python train.py --num_hidden_layers=8 --hidden_size=160 --n_experts=64 --experts_per_token=4 --d_expert=128 --d_shared_expert=0 --hidden_act="quick_gelu" --moe_layers=[2, 3, 4, 5, 6, 7] --router_score="softmax" --normalize_top_k=true --routed_scale=2.5 --balance_loss=0.00543 --balance_bias=false --router_bias=true --init_std_router=0.00902 --lr_router=0.00228 --vocab_size=1075 --norm="rmsnorm" --norm_eps=1e-05 --tie_word_embeddings=false --optimizer="muon_variant" --learning_rate=0.00616 --beta1=0.95 --max_grad_norm=0.5 --batch_tokens=[65536, 131072, 262144] --max_seq_len=768 --train_tokens=584900000 --max_steps=4052 --dataset="wikipedia_en"
Below are experts of layer 2 (counted from 0) of a mixture-of-experts language model. Rows are named down (a neuron's output weights, with its number) and show model dimensions 0-159. Each number is 200 + 40 x the weight over its row's rms, rounded and kept within 0 to 999.
Before each expert's rows: "comes before" lists some tokens at least twice as common just after its tokens as in all text. This comes from a sample of Wikipedia text that the model never trained on. Tokens count by the router's weight.

# expert 44
comes before: " ", "s ", "n ", "r", "ard"
down0,265,223,217,279,215,208,222,217,245,288,212,233,209,237,211,141,201,154,173,185,233,124,276,184,181,255,217,179,211,256,217,201,196,205,253,203,223,209,199,213,226,227,198,238,227,247,143,145,255,220,268,110,141,243,189,249,301,174,162,249,205,174,163,165,142,302,175,151,153,125,219,212,168,201,181,211,192,178,147,151,175,198,211,192,203,156,188,171,150,206,196,229,197,143,156,228,191,207,239,186,176,110,177,202,167,188,164,186,216,218,139,232,137,194,146,179,204,199,214,166,190,190,141,212,178,181,268,203,215,151,250,242,210,239,215,257,207,153,286,196,190,178,195,154,258,214,146,315,167,180,216,223,219,196,234,178,153,235,98,167
down1,204,242,221,160,264,260,213,274,256,208,174,231,195,216,187,201,160,219,137,241,196,180,199,193,283,182,267,139,230,203,136,140,152,206,145,225,104,253,175,187,183,138,167,228,201,242,258,212,253,177,181,139,257,177,186,240,199,254,138,203,189,179,149,263,247,218,232,191,211,178,200,199,287,200,161,212,241,216,157,128,199,200,200,193,249,220,207,193,212,201,247,245,251,236,203,170,164,228,212,271,302,137,231,199,223,266,205,169,198,170,216,190,230,177,217,253,265,225,209,170,213,230,192,196,154,296,208,126,123,209,256,233,200,236,225,200,195,248,235,186,164,256,247,241,198,207,272,210,230,201,229,256,204,236,166,200,185,164,282,120
down2,180,192,185,211,246,251,172,212,179,164,157,219,145,275,230,222,271,232,192,183,114,191,164,171,239,242,185,172,252,153,129,190,234,243,180,221,192,197,243,127,276,136,198,224,189,220,199,208,178,159,215,139,197,180,239,186,213,217,229,298,221,166,198,85,217,192,266,200,150,205,170,211,159,204,218,249,221,179,114,230,237,199,199,211,274,165,187,158,190,213,131,205,232,201,193,140,150,149,159,178,159,191,196,119,194,203,243,152,198,214,248,198,198,239,173,221,261,240,161,207,250,212,172,164,205,233,258,191,169,192,310,198,184,214,145,234,221,245,271,191,154,132,174,226,226,191,229,278,204,148,258,275,216,260,166,235,198,227,161,131
down3,165,116,224,162,137,128,208,243,204,203,159,251,170,222,253,181,167,192,217,260,226,243,179,256,162,214,174,167,187,191,234,186,204,252,256,161,216,226,216,235,239,152,215,213,236,196,196,300,208,221,191,253,200,212,143,216,193,215,261,157,122,222,153,232,172,228,244,247,237,228,187,188,211,233,195,185,190,102,183,228,210,210,206,222,218,215,158,257,154,227,226,253,219,155,123,190,198,227,223,277,148,119,265,146,284,249,201,217,143,186,251,206,194,244,214,147,203,206,184,141,300,232,239,166,203,202,133,175,248,223,189,228,206,190,180,219,201,209,136,173,194,284,233,193,211,266,227,148,116,293,153,215,186,192,186,143,150,245,233,186
down4,199,147,211,183,213,187,264,160,217,157,175,233,187,213,204,256,206,158,294,185,220,247,187,171,171,162,244,208,201,127,165,210,173,162,202,187,195,164,158,217,196,162,138,173,228,254,152,110,199,249,219,213,180,237,155,159,223,238,240,244,183,227,186,213,223,302,188,192,207,188,189,239,182,186,260,253,253,184,204,182,265,208,142,169,191,129,164,164,137,251,131,210,215,221,149,234,152,168,166,235,182,245,152,143,236,203,86,198,212,211,222,212,131,206,210,226,232,184,238,232,119,164,211,209,126,163,236,282,196,191,183,218,201,225,260,166,184,154,192,230,206,353,166,168,196,191,143,147,169,168,221,213,187,159,186,273,221,209,192,265
down5,197,226,168,212,188,178,196,196,221,235,201,169,282,229,209,273,171,191,215,265,174,124,178,177,217,218,259,233,203,211,198,193,237,207,221,221,279,134,285,172,189,252,238,308,240,104,219,221,266,228,209,179,241,216,191,222,224,260,227,199,181,178,269,256,259,105,244,173,278,190,123,302,244,195,166,205,133,209,233,240,219,210,186,101,147,223,161,216,216,192,191,153,140,165,119,180,167,200,177,235,190,195,204,196,152,154,175,206,200,176,189,274,240,217,264,223,220,177,169,220,242,225,253,168,181,218,214,177,257,245,238,209,156,242,169,182,191,187,158,190,185,225,204,211,281,197,187,194,127,186,214,266,249,135,232,203,203,192,167,194
down6,164,157,222,265,226,213,209,215,232,184,163,218,201,207,143,152,250,177,266,177,146,203,189,233,152,145,94,255,160,173,182,217,173,177,260,209,224,180,195,216,208,242,153,201,210,143,217,130,264,141,152,161,212,155,188,269,147,225,150,171,197,179,323,286,229,173,216,227,173,171,157,265,161,190,268,167,200,193,195,167,194,166,191,235,203,191,212,179,181,183,169,187,156,251,207,172,270,238,244,235,211,267,185,181,227,180,215,200,163,232,208,238,104,224,200,209,121,190,211,182,285,148,203,91,184,152,206,211,144,184,211,96,207,234,220,202,177,250,179,171,241,258,149,208,237,203,202,165,180,283,181,140,247,212,184,236,189,216,228,201
down7,184,208,173,208,164,207,71,193,172,203,192,112,155,217,223,234,237,176,132,156,234,195,202,147,197,194,228,162,175,304,235,220,229,209,165,146,189,198,167,195,227,167,226,206,153,297,282,175,179,131,224,147,164,176,188,185,168,186,158,199,197,241,230,163,230,174,201,187,226,158,201,188,229,189,204,111,307,204,198,163,307,231,141,166,188,228,200,217,254,284,212,193,212,228,235,235,205,199,263,201,194,202,182,167,114,254,201,270,236,245,103,236,180,156,197,209,204,141,237,218,140,181,167,231,226,175,194,216,210,234,252,182,204,208,213,297,204,245,178,159,206,224,183,205,261,212,256,163,243,255,233,216,124,162,182,208,174,228,207,178
down8,173,193,162,150,231,198,217,237,170,189,230,152,228,218,270,270,224,183,204,235,250,195,185,301,157,170,189,183,187,238,203,227,147,176,142,193,271,158,247,143,187,212,163,158,185,168,202,257,233,158,163,172,120,154,166,160,206,170,155,178,164,237,248,247,137,204,103,171,200,245,151,165,203,218,256,259,220,204,241,247,277,186,130,186,184,191,236,248,191,216,233,227,177,180,236,223,280,112,195,208,203,183,195,174,190,255,197,188,225,168,213,154,193,205,238,189,152,190,260,174,250,258,201,289,141,205,140,177,227,157,269,279,223,163,205,269,201,269,248,222,255,259,175,156,223,187,226,232,206,233,208,207,173,188,241,196,251,280,203,262
down9,247,208,207,229,211,181,202,213,101,241,159,146,175,164,195,178,273,181,182,140,240,243,280,185,209,215,187,192,211,235,204,224,191,281,179,280,213,253,280,181,182,128,278,144,167,209,148,224,182,201,198,231,205,200,243,229,197,192,176,140,211,183,234,190,207,206,233,211,170,227,205,341,181,193,142,176,183,184,212,159,108,179,185,140,202,265,207,145,209,125,230,242,111,193,171,177,145,153,203,186,213,245,158,195,205,212,264,212,193,216,210,159,220,164,165,158,258,194,172,164,99,257,162,198,182,216,156,205,189,236,205,198,246,188,238,232,206,186,243,221,254,195,158,198,182,155,292,220,191,143,228,157,179,180,205,255,104,205,146,249
down10,196,220,191,237,215,226,196,157,248,158,166,208,313,223,277,205,227,178,215,156,210,169,204,112,255,192,153,177,231,203,164,237,206,116,184,268,189,175,213,187,265,145,173,218,216,166,191,203,224,190,252,151,185,220,168,129,190,214,170,138,290,194,215,200,240,273,175,161,140,135,230,243,139,195,212,286,144,204,191,264,167,252,221,279,262,211,167,188,177,174,181,186,217,175,142,229,262,189,266,270,175,236,175,128,210,196,218,180,254,208,172,164,226,208,228,186,132,159,231,203,234,214,236,226,171,264,201,225,222,226,236,195,219,264,151,170,212,152,311,247,203,169,209,247,156,212,191,209,208,237,190,198,171,300,146,212,166,205,185,163
down11,172,182,243,210,204,183,190,269,270,173,183,207,190,218,237,225,117,182,207,257,225,146,211,213,195,145,237,224,197,277,230,195,173,156,166,141,215,168,146,279,108,201,207,179,149,191,237,289,206,251,175,219,158,176,228,220,199,194,208,208,189,219,185,240,190,237,265,183,281,207,120,151,170,163,196,245,274,227,146,183,160,188,243,129,180,184,165,264,237,214,190,240,216,205,225,201,169,137,215,164,163,214,238,163,201,211,147,162,273,251,214,199,234,192,268,218,227,93,245,240,270,275,224,233,199,191,210,146,199,179,256,264,206,141,202,130,184,183,203,211,105,201,147,193,205,210,209,234,243,207,125,169,237,241,146,190,140,219,161,179
down12,208,225,167,258,180,218,166,205,203,254,162,163,204,184,252,267,201,206,195,166,164,170,216,220,229,192,248,141,203,170,215,251,191,259,177,150,225,167,222,273,252,163,112,268,171,163,151,229,188,216,139,247,203,282,206,245,227,195,158,181,305,226,172,200,219,166,249,172,262,153,154,163,195,222,227,205,178,226,177,188,266,179,271,165,242,220,158,187,212,283,208,118,158,197,144,203,197,177,242,292,202,237,290,268,193,118,170,192,158,187,215,235,207,228,226,145,226,224,162,149,166,161,219,168,209,198,256,184,247,193,188,223,233,229,223,141,222,222,198,191,135,154,237,220,239,176,137,120,199,188,217,192,184,236,203,166,216,93,210,133
down13,184,239,266,121,210,99,167,227,145,237,241,148,147,127,153,199,181,274,253,165,259,165,261,240,296,247,167,247,178,289,250,168,195,268,128,236,233,258,178,196,173,203,195,204,157,252,179,178,124,138,175,224,173,226,176,184,198,224,186,189,204,188,115,206,228,235,173,184,166,229,228,187,220,223,208,189,207,169,193,208,163,198,178,196,221,227,162,190,189,148,233,255,204,193,294,183,148,248,181,160,180,177,156,189,304,192,196,209,224,215,263,154,195,210,215,245,243,202,162,200,175,196,175,166,197,203,111,188,201,186,170,243,148,184,204,162,223,190,256,258,213,187,185,224,189,176,203,216,197,203,237,114,219,307,165,236,211,242,289,195
down14,195,257,204,170,199,238,171,148,238,214,218,182,165,126,218,145,222,255,241,191,209,211,156,204,239,204,172,170,179,197,213,200,183,188,201,275,220,207,227,208,161,220,197,184,227,242,143,247,253,196,183,250,175,203,180,172,246,211,197,198,180,220,134,136,271,154,140,219,270,167,124,142,160,190,274,198,149,180,226,219,180,91,196,242,163,209,263,180,259,195,210,198,250,220,241,181,222,219,179,178,242,259,234,123,252,192,197,218,203,247,240,233,233,220,128,94,220,221,157,130,154,245,223,224,154,137,265,239,176,229,210,191,168,165,203,280,184,200,247,216,199,216,122,153,206,222,211,273,203,262,187,227,246,96,254,242,246,224,179,253
down15,152,240,119,179,170,203,204,152,250,219,254,237,268,182,195,232,196,109,205,151,145,237,169,186,211,248,189,150,222,189,173,132,238,224,182,228,176,236,250,203,286,184,213,93,177,199,145,243,135,238,199,175,235,250,169,186,231,122,205,196,191,165,180,206,142,149,192,221,116,147,200,150,207,87,198,211,238,253,203,200,158,225,213,186,204,171,159,173,191,150,257,251,178,212,219,214,200,187,232,237,216,184,214,246,180,210,189,180,256,251,130,193,124,179,207,205,177,127,254,278,204,159,204,172,153,196,188,233,217,239,185,182,167,214,141,210,215,226,194,162,211,95,282,177,253,138,191,234,161,178,197,171,224,215,267,193,145,146,183,144
down16,239,246,146,193,207,242,209,246,204,188,224,169,237,164,166,216,220,189,136,98,253,231,249,173,199,245,201,210,226,160,183,101,149,183,130,259,163,287,177,198,190,244,215,224,178,207,238,180,168,313,220,233,122,172,158,175,215,191,272,184,170,146,128,120,274,223,164,189,185,206,230,230,236,208,256,248,245,129,240,141,168,131,163,226,240,215,219,213,268,210,215,209,185,146,161,171,197,185,226,164,186,206,289,197,166,216,154,208,216,209,139,193,183,222,256,164,225,160,195,211,196,306,202,209,220,152,172,205,186,223,190,142,235,222,203,178,215,211,226,229,203,201,168,201,190,205,182,223,113,156,189,181,233,108,238,202,288,170,205,242
down17,163,128,187,239,219,175,147,180,199,257,317,218,186,213,151,220,128,179,186,245,238,173,139,233,226,198,209,191,172,220,183,172,182,210,213,226,242,230,179,180,159,301,225,161,198,231,192,288,124,227,213,179,159,167,229,183,186,237,90,155,181,207,221,137,164,221,210,198,257,231,223,234,195,202,158,204,161,129,189,196,203,235,185,178,162,153,198,203,222,176,214,159,194,308,225,236,150,233,227,223,183,147,239,194,283,268,183,210,234,210,191,245,200,222,219,154,121,205,209,253,244,249,190,147,200,244,268,236,155,132,216,226,193,219,267,234,163,169,138,234,183,215,220,204,114,113,208,231,152,184,193,271,198,213,269,233,137,200,198,202
down18,221,222,268,145,208,260,181,170,202,196,239,193,268,200,174,198,196,236,156,224,213,226,153,211,153,260,158,178,147,212,210,207,197,271,215,239,202,205,204,123,172,191,216,184,240,271,193,240,156,202,244,227,195,200,214,157,233,219,235,182,206,213,191,205,247,146,189,274,189,243,243,245,185,234,235,139,167,295,257,187,132,207,349,243,225,167,232,158,130,157,191,197,207,181,172,193,213,210,219,218,136,243,223,207,160,153,250,236,193,269,199,257,221,136,178,181,241,240,155,101,181,261,190,202,196,132,224,240,165,163,218,262,196,111,199,184,162,178,149,213,184,225,223,239,185,319,175,160,208,152,160,153,214,175,202,233,208,171,201,132
down19,235,156,204,163,148,191,253,204,200,178,191,208,205,224,159,120,155,246,177,169,241,231,221,259,224,203,207,212,133,169,209,220,180,197,173,272,175,240,169,192,126,198,169,116,339,258,161,186,231,141,207,126,202,197,258,170,230,130,196,231,203,117,162,185,244,181,218,173,221,203,272,263,241,176,155,181,203,205,159,141,274,196,176,163,180,158,160,125,167,196,270,217,176,214,149,171,234,164,262,216,226,177,180,205,126,214,168,206,160,198,207,214,217,174,190,185,242,159,236,186,150,174,238,231,219,271,176,212,226,173,240,111,183,168,310,225,232,176,151,214,134,198,244,179,196,228,252,159,163,230,200,214,162,261,224,154,164,235,231,214
down20,223,224,184,153,186,198,204,246,177,185,225,234,144,226,212,150,264,189,224,223,189,149,221,135,207,281,165,157,165,208,198,229,127,272,244,132,199,260,263,195,179,199,169,230,258,277,298,168,181,167,184,144,175,187,136,204,199,189,229,183,211,243,194,216,197,171,233,184,127,198,219,201,252,169,180,194,152,144,273,143,241,167,224,184,267,163,214,212,138,225,255,185,198,209,202,176,178,221,259,198,114,173,191,225,159,144,155,261,240,199,166,267,205,167,214,246,180,226,231,266,167,229,235,199,120,232,157,188,123,307,131,132,206,169,222,221,198,183,192,172,218,161,190,177,218,256,168,183,203,273,201,193,122,162,213,178,144,262,226,179
down21,250,185,142,188,232,222,234,150,226,236,250,263,194,246,195,223,194,193,159,288,207,239,234,206,185,177,189,221,203,314,174,227,191,186,118,215,151,92,180,200,170,245,230,221,203,264,123,213,199,229,205,221,239,155,201,106,218,149,254,220,214,167,169,195,235,196,259,183,210,212,106,167,236,212,153,191,182,193,230,196,200,193,177,159,199,237,130,198,149,227,222,198,210,135,261,183,244,161,145,230,317,217,198,201,234,254,235,245,194,250,155,213,172,244,133,195,190,203,210,169,196,155,228,192,174,182,227,196,211,236,188,187,232,167,245,149,193,153,210,254,197,272,158,159,131,121,241,189,211,236,271,160,215,210,169,221,226,159,251,103
down22,211,231,250,227,152,129,174,225,245,243,231,205,166,216,271,203,216,156,237,228,172,246,183,194,188,164,286,266,158,234,202,189,259,110,117,208,200,255,184,190,242,161,224,263,237,211,187,251,178,200,170,233,150,244,183,201,258,297,187,254,207,246,245,165,230,199,168,262,187,166,227,190,223,220,188,202,253,161,205,195,188,151,261,166,225,206,196,174,214,130,220,182,148,174,168,149,177,213,172,168,195,156,132,146,215,212,261,187,134,197,139,222,205,169,291,276,164,191,152,179,155,193,183,314,185,198,248,217,195,206,207,185,241,206,164,209,225,168,232,169,265,185,191,212,188,174,189,141,182,205,213,305,240,238,242,260,190,90,177,199
down23,156,218,201,171,178,175,228,170,201,199,168,169,217,193,188,215,179,198,245,216,134,161,193,242,209,152,209,241,202,219,169,151,220,209,152,212,114,184,216,156,216,193,233,185,175,203,189,223,242,202,211,153,218,205,233,274,188,160,205,220,160,116,169,197,128,175,196,228,265,193,238,200,213,261,228,169,169,224,251,137,159,178,150,141,226,206,180,228,139,214,195,252,123,147,167,103,215,202,211,150,280,148,241,191,215,190,240,269,201,190,204,236,186,203,159,196,203,196,189,269,200,147,164,133,189,208,343,179,191,223,198,233,144,270,185,234,182,116,202,197,189,216,220,220,242,48,173,219,119,240,222,197,263,134,187,157,224,173,260,172
down24,188,158,178,58,272,258,228,167,189,167,217,249,135,234,153,241,144,177,171,119,175,213,160,157,265,213,225,194,193,152,248,221,124,218,200,230,179,190,250,167,178,210,197,156,204,205,259,214,194,252,258,215,163,175,264,243,154,186,135,184,239,149,158,175,155,201,232,228,194,165,222,199,162,189,210,220,175,225,215,169,260,120,210,101,226,241,282,188,203,266,159,215,188,202,176,193,162,213,214,197,155,150,199,218,107,226,213,181,245,178,219,179,202,210,205,207,143,139,202,224,177,208,221,208,157,226,200,187,168,191,264,210,241,270,184,214,230,138,238,202,148,212,193,245,145,170,185,230,173,157,176,259,174,272,79,217,219,165,249,241
down25,150,137,135,211,289,179,209,173,93,173,212,274,291,259,163,245,187,225,200,218,290,179,132,206,236,149,191,205,224,191,165,235,191,212,167,218,133,128,188,205,212,242,217,233,123,215,224,190,175,237,137,223,230,211,193,299,186,233,226,175,226,103,129,183,231,135,174,238,195,219,194,159,177,147,192,167,211,188,239,222,240,210,234,174,113,137,216,191,204,150,213,289,170,218,149,251,233,220,191,219,171,181,247,215,164,201,138,167,176,162,217,289,171,165,141,175,159,211,174,218,147,268,191,240,251,242,197,223,214,183,190,170,155,231,189,160,243,265,190,221,209,210,206,170,174,186,216,240,227,189,212,195,237,211,219,212,262,217,266,151
down26,199,209,189,213,182,226,218,198,236,136,180,242,182,224,152,185,186,217,139,249,209,225,190,202,180,197,263,176,239,178,237,244,223,161,289,212,186,239,207,209,154,242,232,190,191,201,203,97,201,190,207,186,246,218,168,219,179,277,299,106,213,204,195,187,258,196,152,208,226,212,216,213,133,217,220,259,224,169,284,237,154,254,187,188,192,159,213,224,219,176,254,255,205,202,168,225,219,188,161,184,145,185,272,160,116,166,241,263,195,56,191,172,277,215,189,216,284,116,219,169,192,221,289,244,229,173,128,176,164,155,239,174,169,301,185,181,150,199,186,244,176,228,159,165,212,194,202,179,267,232,223,201,207,175,248,194,172,158,223,187
down27,169,230,236,158,213,159,192,260,234,220,262,163,136,220,189,149,196,204,279,172,157,215,230,152,248,159,222,298,197,248,214,225,212,170,159,228,233,272,182,223,231,210,204,257,148,236,203,150,206,188,283,270,205,156,213,169,215,216,180,299,151,262,150,231,195,197,223,199,245,223,240,286,201,207,125,237,143,167,159,200,160,174,227,173,190,276,192,215,193,189,227,180,226,248,254,242,162,169,204,219,206,163,181,209,200,196,294,114,192,183,232,221,199,176,173,189,166,139,158,117,243,133,230,155,217,162,221,227,217,252,200,281,143,221,208,214,241,261,197,178,291,235,166,196,221,213,216,175,105,169,230,203,146,203,259,233,188,239,204,198
down28,192,206,268,182,288,247,179,205,160,243,208,152,173,227,167,177,210,173,206,263,198,174,281,234,175,133,224,208,132,154,191,228,208,198,247,205,86,210,174,226,251,170,221,202,229,232,149,189,147,251,199,81,224,147,217,213,216,91,172,213,123,188,156,150,192,229,201,211,234,176,193,205,202,180,150,186,232,191,204,149,189,160,294,179,166,219,254,196,263,248,197,154,201,206,189,204,224,201,260,238,186,224,176,182,184,175,242,188,200,228,190,186,231,184,129,214,221,163,205,273,202,189,131,179,245,168,206,221,246,242,201,113,189,257,171,165,175,195,247,197,185,224,113,175,208,149,186,190,150,205,215,248,139,131,159,138,277,158,270,153
down29,167,229,158,198,225,209,235,194,154,137,193,190,179,150,211,234,206,190,147,252,223,211,224,225,150,156,251,199,161,247,263,301,233,182,183,179,209,257,254,225,280,181,203,167,198,278,167,180,191,237,156,221,175,234,246,195,170,157,176,197,165,289,206,222,183,205,143,185,199,256,267,205,239,184,194,257,194,263,240,154,159,183,206,216,174,219,176,148,216,144,252,203,243,210,223,211,178,243,138,103,207,222,233,180,157,213,184,211,212,225,292,230,140,215,257,245,222,187,184,201,217,236,75,165,187,214,222,202,227,167,259,126,292,228,190,209,234,235,241,227,235,237,220,206,185,173,90,181,277,262,163,229,185,268,180,218,137,204,197,172
down30,209,201,158,183,192,170,190,182,227,207,238,267,113,218,176,196,159,173,214,219,102,199,254,266,293,112,199,221,161,187,248,198,313,197,216,163,210,220,261,155,204,226,186,218,242,209,246,139,231,303,154,169,211,178,180,194,299,163,253,285,199,208,173,220,152,151,257,143,196,176,188,179,241,171,224,166,266,175,205,215,211,235,244,175,194,187,216,203,215,218,231,215,170,240,163,128,249,151,186,243,148,251,211,223,161,148,187,200,155,171,224,229,173,205,223,238,163,116,231,174,151,239,209,236,152,214,135,233,236,163,259,163,187,210,189,195,214,245,211,186,202,210,205,224,102,150,174,262,256,226,179,208,218,217,228,224,178,166,201,108
down31,215,227,145,240,186,205,174,244,210,135,177,186,259,226,109,239,240,281,202,184,256,197,185,268,129,185,240,175,221,206,196,130,192,176,211,212,229,218,318,254,194,202,184,166,196,175,224,171,168,179,184,219,151,247,198,254,173,217,117,198,211,203,214,196,219,220,236,189,195,245,137,265,232,207,218,146,211,259,237,125,242,204,245,203,157,235,225,142,195,200,246,268,215,146,239,227,207,180,260,225,292,218,234,158,115,172,171,186,263,260,294,182,167,257,234,215,150,191,187,248,181,222,192,171,195,133,177,206,208,226,284,189,269,128,199,196,176,195,215,212,163,210,218,208,145,137,238,253,255,153,165,155,205,230,175,226,158,147,180,167
down32,222,255,191,207,229,209,200,208,189,235,168,208,131,141,197,174,230,194,253,173,113,178,190,262,170,172,212,196,171,127,143,221,204,191,220,240,249,201,239,164,246,143,224,231,167,196,270,203,208,260,156,183,231,160,121,157,227,188,109,242,232,230,174,159,206,256,171,177,185,202,203,198,194,118,203,237,179,198,282,241,206,175,244,194,109,169,195,205,152,152,146,192,149,230,158,226,255,237,203,303,111,189,183,253,190,202,226,282,226,246,228,188,196,192,168,133,163,231,136,195,115,189,192,163,188,213,199,175,182,233,147,193,247,197,223,287,137,160,257,130,106,239,218,224,195,180,171,248,188,206,202,148,139,225,238,193,227,182,181,182
down33,186,228,168,217,190,270,161,125,162,212,200,182,167,130,203,181,207,179,165,253,229,253,257,261,179,199,181,201,202,198,142,217,221,216,154,219,183,204,168,213,183,144,158,261,148,193,192,133,138,214,240,128,222,248,189,205,229,191,229,244,221,199,175,179,192,241,211,200,97,199,252,162,313,201,123,213,243,132,217,217,272,240,244,169,178,223,158,221,175,155,199,52,131,211,196,226,178,277,191,201,146,180,177,217,258,149,252,201,209,215,204,196,134,272,237,209,204,140,252,222,207,203,183,191,212,269,160,203,202,156,186,144,282,212,188,265,151,199,191,153,250,204,229,203,229,187,216,164,234,156,228,222,192,117,197,151,206,158,170,199
down34,195,154,224,181,206,181,141,119,203,193,169,191,159,178,168,184,239,260,195,192,220,148,262,213,139,170,201,206,225,281,171,219,147,195,264,233,157,155,242,196,198,239,213,183,158,153,157,206,231,218,167,200,211,215,178,190,286,195,246,183,218,216,195,168,159,247,149,185,260,163,195,228,193,169,256,216,208,226,198,170,271,200,118,238,296,154,143,196,175,222,216,144,215,226,187,201,187,137,247,158,209,200,176,170,165,194,185,189,201,184,253,118,219,246,219,254,123,120,152,195,320,114,186,156,162,195,147,234,235,176,168,205,194,228,187,198,145,174,203,157,199,165,255,178,175,168,299,187,176,115,242,247,266,184,246,127,149,204,190,168
down35,238,238,234,226,262,163,232,151,149,204,172,209,153,235,209,212,156,241,198,163,188,253,252,168,230,223,181,186,240,176,185,171,236,196,244,213,257,155,201,188,190,215,192,266,168,203,214,217,212,226,113,100,159,223,216,212,239,200,196,145,194,171,196,213,167,127,194,189,202,195,224,217,226,184,160,170,231,139,143,180,183,270,150,199,196,176,122,215,214,223,110,100,211,200,207,160,225,184,201,222,171,221,136,232,199,231,230,182,189,198,175,244,233,142,210,320,211,156,244,229,168,166,199,200,152,215,208,233,139,155,187,143,223,236,207,173,334,220,153,149,166,185,170,242,72,279,209,179,220,178,215,203,221,172,160,136,194,269,229,270
down36,290,149,212,234,161,231,252,207,242,245,188,200,217,229,207,184,256,206,282,212,139,212,202,180,239,219,179,149,273,269,162,232,198,255,197,218,186,214,200,191,270,206,197,191,193,236,226,187,251,160,226,176,165,212,242,191,247,269,180,243,206,231,230,157,229,202,272,164,158,173,240,239,208,156,194,255,110,231,173,199,233,261,217,181,165,161,169,176,182,201,249,242,162,212,154,191,218,132,237,229,184,134,305,199,121,214,103,257,197,99,192,171,198,236,196,119,186,286,176,249,184,165,206,268,157,99,190,177,209,119,246,214,228,209,234,168,210,240,205,235,175,138,190,200,214,187,239,200,175,134,182,193,192,195,213,222,137,164,231,196
down37,170,238,155,178,196,240,179,292,214,194,182,174,259,180,250,195,197,235,207,163,156,235,238,223,259,175,226,225,198,186,121,194,260,244,172,233,249,226,255,165,221,137,224,217,156,159,169,241,156,247,233,236,203,175,166,192,174,237,210,200,250,207,230,171,255,220,192,169,145,169,192,281,168,243,178,163,182,170,143,198,193,241,178,203,290,244,184,117,246,201,279,125,188,211,206,214,238,180,219,201,286,193,188,235,245,233,179,165,225,166,226,165,240,195,229,182,195,261,260,226,145,156,149,241,245,173,130,272,193,202,228,199,190,63,194,233,171,288,153,184,191,236,190,242,192,208,181,151,238,163,165,207,293,191,207,163,164,155,238,266
down38,212,167,293,170,185,177,175,132,260,168,202,246,196,237,171,179,213,146,252,242,163,216,199,227,208,275,182,259,283,209,139,184,200,140,331,157,242,195,174,170,239,179,144,301,205,215,194,147,241,227,195,144,178,223,141,215,151,196,218,249,172,206,135,218,236,144,171,216,208,158,163,169,123,209,171,205,287,160,262,209,217,222,190,157,237,224,251,174,297,142,247,174,138,183,233,269,209,213,208,178,211,169,204,171,213,265,173,265,170,212,110,215,184,186,199,194,224,228,168,182,224,129,222,189,188,168,266,146,213,159,157,171,157,201,245,174,191,235,186,198,210,246,165,233,223,152,227,193,205,181,176,156,159,155,161,196,210,149,236,228
down39,249,150,253,201,297,178,148,171,145,207,206,181,197,214,202,154,199,206,203,229,196,126,169,235,166,183,156,219,144,217,120,176,201,208,216,181,150,193,181,215,175,201,236,158,150,147,196,173,278,226,214,183,212,173,223,211,164,201,131,220,231,210,185,209,249,200,182,174,136,263,194,143,191,167,232,233,144,311,184,203,141,217,181,214,205,204,161,234,243,167,197,100,146,185,225,62,220,164,199,202,262,189,153,157,163,200,164,180,190,195,168,231,90,192,224,123,200,101,186,131,227,223,177,313,155,216,168,209,186,214,203,202,228,168,223,207,224,207,219,213,200,231,188,158,207,216,202,224,93,218,216,243,230,194,198,182,149,135,207,140
down40,186,189,153,234,200,244,178,210,251,267,206,209,229,256,227,108,246,157,211,220,280,206,117,231,269,244,130,190,257,205,220,226,191,208,179,119,255,207,190,178,236,237,257,195,169,248,271,242,199,212,159,205,299,196,197,179,227,254,181,178,205,193,275,149,180,227,179,199,206,135,204,167,262,231,194,218,285,268,162,185,198,197,276,144,245,204,204,216,189,199,245,155,184,126,155,261,201,170,203,212,210,215,201,207,235,255,279,112,278,244,150,183,227,219,193,190,146,209,188,233,83,207,152,190,188,191,196,240,196,182,200,181,261,218,191,130,166,179,207,150,241,179,259,186,155,176,219,190,216,150,257,258,151,196,204,226,233,192,198,218
down41,151,179,175,219,198,262,166,177,178,226,213,251,175,163,170,200,207,154,160,161,285,220,166,341,307,198,227,154,215,222,261,205,151,238,144,242,195,176,210,167,248,188,213,161,284,193,284,220,207,232,161,142,201,208,202,139,166,245,158,196,244,214,165,170,216,186,206,243,271,282,192,243,232,233,212,222,156,243,158,237,202,213,179,222,243,138,237,251,165,219,206,225,226,226,250,278,223,193,200,203,235,236,215,199,166,258,225,176,231,279,186,145,175,165,274,161,154,232,223,136,153,162,181,220,204,233,174,272,210,158,207,204,200,128,176,185,181,218,215,181,113,220,98,200,263,223,171,216,156,182,234,236,189,191,223,222,183,165,172,223
down42,179,260,214,243,264,190,149,206,189,215,186,217,97,232,243,247,190,158,191,197,216,195,195,180,188,225,169,288,195,177,150,112,280,274,160,220,208,182,273,266,215,123,177,194,158,267,146,197,195,240,189,196,227,143,204,197,206,122,285,149,210,208,185,165,219,148,195,185,103,221,243,263,169,254,208,245,166,243,195,128,181,255,184,222,237,198,217,140,150,267,256,160,234,195,196,237,222,223,214,200,168,216,255,227,200,189,227,170,179,89,171,149,164,169,204,242,165,254,211,194,231,267,178,117,239,176,184,173,152,176,241,208,250,241,163,205,163,196,217,193,211,235,204,143,237,164,246,202,184,202,153,162,192,214,170,183,191,198,271,143